Experts of a small language model.
Training: a variant of Muon for the experts, 389M tokens, 11884 steps.
Below are experts of layer 2 (counted from 0) of a mixture-of-experts language model. Rows are named router (the router's row for the expert) and show model dimensions 64-127. Each number is 500 + 50 x the weight over its row's rms, rounded and kept within 0 to 999. Numbers have three digits each.
After each expert's rows: a language model's description of what the expert responds to. This comes from a sample of Wikipedia text that the model never trained on.

# expert 23
router:429528410500528456476517493448399428453445575506434474495550494619523409539492430501418533462503408462531529569570582494440550514411489528505471486543523568589420384462492448546498481486530510
It responds to: Closing parentheses, quotes, percent signs and brackets after numbers or words, plus plural and noun suffixes such as -ers, -ions, -s.

# expert 27
router:511610466465534441544480524495614474483445545471527548520472566493415435518476441516443496503410485505526424520517583515442553460446488575499584445494619487587459628534566452551484496605473571
It responds to: The word Note after an opening parenthesis, plus spaces, units and labels in tables and lists, such as m, kg, %±, record.

# expert 30
router:569475549513444504513465560520497514501503475480405470511488491543479477520411455541422549477448514547545543443441493429489508566524425455416515464521442566609484483555468499557556566487522536
It responds to: Sentence-ending periods and periods after initials, as in David I. Weprin or D. J. Bush, plus common first names like John, George.

# expert 8
router:470451465463560530502500440439447452535455549518477487536417527508438607501526469515434442459555555543564536436548498486445481575480572482468524468413528456487490458536493512451534495455442505
It responds to: Dash and pipe tokens opening a new list item or table row, plus paragraph breaks and == heading markers after sentence ends.

# expert 28
router:476510341502411523556456426511518551574529540480476562452499544448476448568417451459491475516465456408601538479567559516522569537438471482413552558537453513576478440497539462560484479477479514
It responds to: Head nouns of institution and place names, such as University, School, County, River, League, Division, and common nouns like basement or airfield.

# expert 14
router:558482437518556549498535491524542514461519582526466512470419518487446463423518490455608463426444431506568518440451476411458481412550496435493514482519600455499543574534497512603499528566587589
It responds to: Participles and predicate words right after was, is, were or been, such as started, located, known, due, brought, helped.

# expert 31
router:558532530499453529514600417489536576559469500487500474473609579431499470522476488409403524511532487538494540460503460497478461535556513597539535414555490527440493491558504463563530525514471497
It responds to: Pipe separators between cells in wiki tables after a name or number, plus semicolons and slashes separating list values.

# expert 2
router:490482482587565509479452558506458430479461475454600478528424557596500423487544477536535592485584433352514523535497556505507549384544534521577510527443539499506583512540454414499526585510548462
It responds to: Numeric tokens such as counts, amounts, ages and year pieces in prose and tables, like 50 mi, 66 buildings, 193(3), 41.

# expert 0
router:491470455511544460462403507545580455487433447414552539567411470458465563513536533482528566521520469538433622435584509440490513501492436542466582440516484496496526489422600492520551555464369572
It responds to: The word the and possessive determiners or 's after prepositions, as in of the, Mae's, his, their, its.

# expert 4
router:483522507479515595487526555479406503434499367507468385519526550566463528479523504527499465492514520465484494443569507571505464508445471541409474448545395396578443495483536470471544526473478437
It responds to: Bare space tokens inside wiki tables and before years or numbers, plus the prepositions at and near and the piece (s), e.g. "| 2010", "late 2000s".

# expert 29
router:463430513452485474474550504510609437505437455482471525551571499540595503573470525548452595565447600547461472508509454464483510535473501585498457487412505512513546448507482511542450522518534455
It responds to: The word of in names and phrases, like College of, area of, plus capitalized modifiers such as New, American, National, British.

# expert 25
router:533523466457456411495542502497503528464418486526486554460493519422563443477417459496428493446519474552518523534597601487500474484546582494429514494514518568484480435529577551490536458451506469
It responds to: Final pieces of names and words (-th, -er, -ic, -ant, -man) and nouns for roles or things, such as politician, wife, water.

# expert 17
router:404505428524521449407425488478533441485451485503542518534467513587565456485426470587495565471535498512478489543337491563460579490470561563496483546509532516490473503463498476435503408512484556
It responds to: Proper names of places, nations and people, often word-final pieces, such as States, England, Louis-iana, Slov-enia, George, Albanian.

# expert 26
router:423499524478564555575669523555536560512514488497533472589521504417433551514523509522484425559494562546484479432513500509495450448495473487567511489560523426469501578466558553568508505566474518
It responds to: Leading three-digit year pieces such as 201, 198, 199 and en dashes in year ranges or scores, like 2016–17, 6–2.

# expert 16
router:498521594471509522431459557514461394526487441456573463503538439452432535591492552552426436574529572460360448530501525509480501492461599547571547605535541415403548546548539479538573451531500566
It responds to: Single letters or short pieces beginning a split word, often capitals, foreign words or names after quotes, e.g. "k|ommissarischer", p|ancreato, Ren|uk|amba.

# expert 5
router:564544457513481446454475486399587495473502515477608433559454460462584456526542529547508472514390458579547505495535442461507477524521456480497407401505556600549556469614551484488462469553520439
It responds to: Short capitalized abbreviations, country and team codes and symbols, often in tables or parentheses, such as US, MF, EM(MA), °, LA(O).

# expert 1
router:476564585501506507483522527636492565419508476501583500536495597426441542450553487512469639480483538422524422524496478573544507463525598515503572437434456584495419460491540489474538548549488488
It responds to: Main verb after the subject, mostly forms of be and have, e.g. was, is, were, had, became.

# expert 15
router:476398545566480482562470435466440583491449442471513615479457494413536500462485605550458545473618457530491417505586497429431513563536460478543407613507466543574518519525433549503593522555511454
It responds to: Single digits and short numbers in years, scores and table cells, such as the final 6 in 1486, 2–0, 1–0.

# expert 18
router:428489489575540449485502451469557573449487547456544527496523466402608484514429474537576460524475483390501413623484509477519586466404445516461541438444465541555445511581525554483457445500481399
It responds to: Word-ending pieces like plural s, ing, ed, plus temporal words in career narratives such as after, before, under, following.

# expert 9
router:527503519483470499532406491434506458565470483444478441543489511627484433499604498454498420438541548488555507533564594469480472463503511512556550417473463510604563424474495424459464407549529464
It responds to: Single capital letters opening names, initials or abbreviations, often in sports tables or lists, as in S. Asadov, R|ousey, X-ray.

# expert 24
router:433485533488528458537425500453566538584459470517538562471496532609533476503562440513455460504595517513501508600535571462440515465469488521567522556608484521474493511506585455405545486517524577
It responds to: Final pieces of place and personal names, often Slavic or English, such as Chelyab|insk, Aleksand|rov, -ton, -ville, York, Smith.

# expert 10
router:471515531512538465446427534382490492453531443511526427493514534524553510464599443385558529503486543478498514464517378555585572383497565590601560512490540496412529465467433486512474562456440505
It responds to: Adjectives and adjective-forming word endings before a noun, such as new, such, local, own, -able, -ful, -winning.

# expert 7
router:565520534511431519454491589507460463421544562461528474546552441474495538439457622550504501446516537530524527487483514458467561465487436507457472525511480576363623588453468506497463514512448542
It responds to: Colons after field labels in infobox-style lists (Born:, Family:, Venue:), plus semicolons and dashes joining clauses or entries.

# expert 19
router:421560392500534475436575479564564476591468534492462489468563484510438516510392554472474505417468479508510472492603536547477434536560524501391542584533508463578478522524495510534543522454466461
It responds to: Common nouns naming the subject of a phrase or a section heading, e.g. team, film, election, album, ==Description==, Result.

# expert 22
router:500555501505485401504536457469494566564473601427494534505523534499497437618534464533540493527506476464564454535512531488450479532501479483582523542507462516516493572474415428450509523534475410
It responds to: Adverbs and ordinal or time modifiers before verbs or nouns, such as also, first, not, then, later, now-defunct, plus United in United States and United Kingdom.

# expert 13
router:538498561462482512501483548463472449530611496480405523448467423551435537457547520486536499477542555500455510557450436552477454592575561529407413542463376466416427480467415538501527533394541556
It responds to: Commas and and that join list items or clauses in running prose, also or, &, while, when.

# expert 6
router:563499523515527548593480462555513460486556447558518418505454573481583502463501421497477542501505461475580501428383477543487512459491509423528466450504600518489514486454460495484504534541569605
It responds to: First pieces of foreign or place names and prefixes like St, Saint, Grand, Dr, as in Zest|afoni, San Antonio, Bel|jajeva.

# expert 20
router:556506525517497433564518561430410571472520546533446523519449483482468565437571532520581510503523546506401549510406427557537553539514453425451532477546450474405479518543526527512524496522481455
It responds to: Common prepositions linking phrases in running prose, such as in, to, for, by, with, between, often after such, due or known.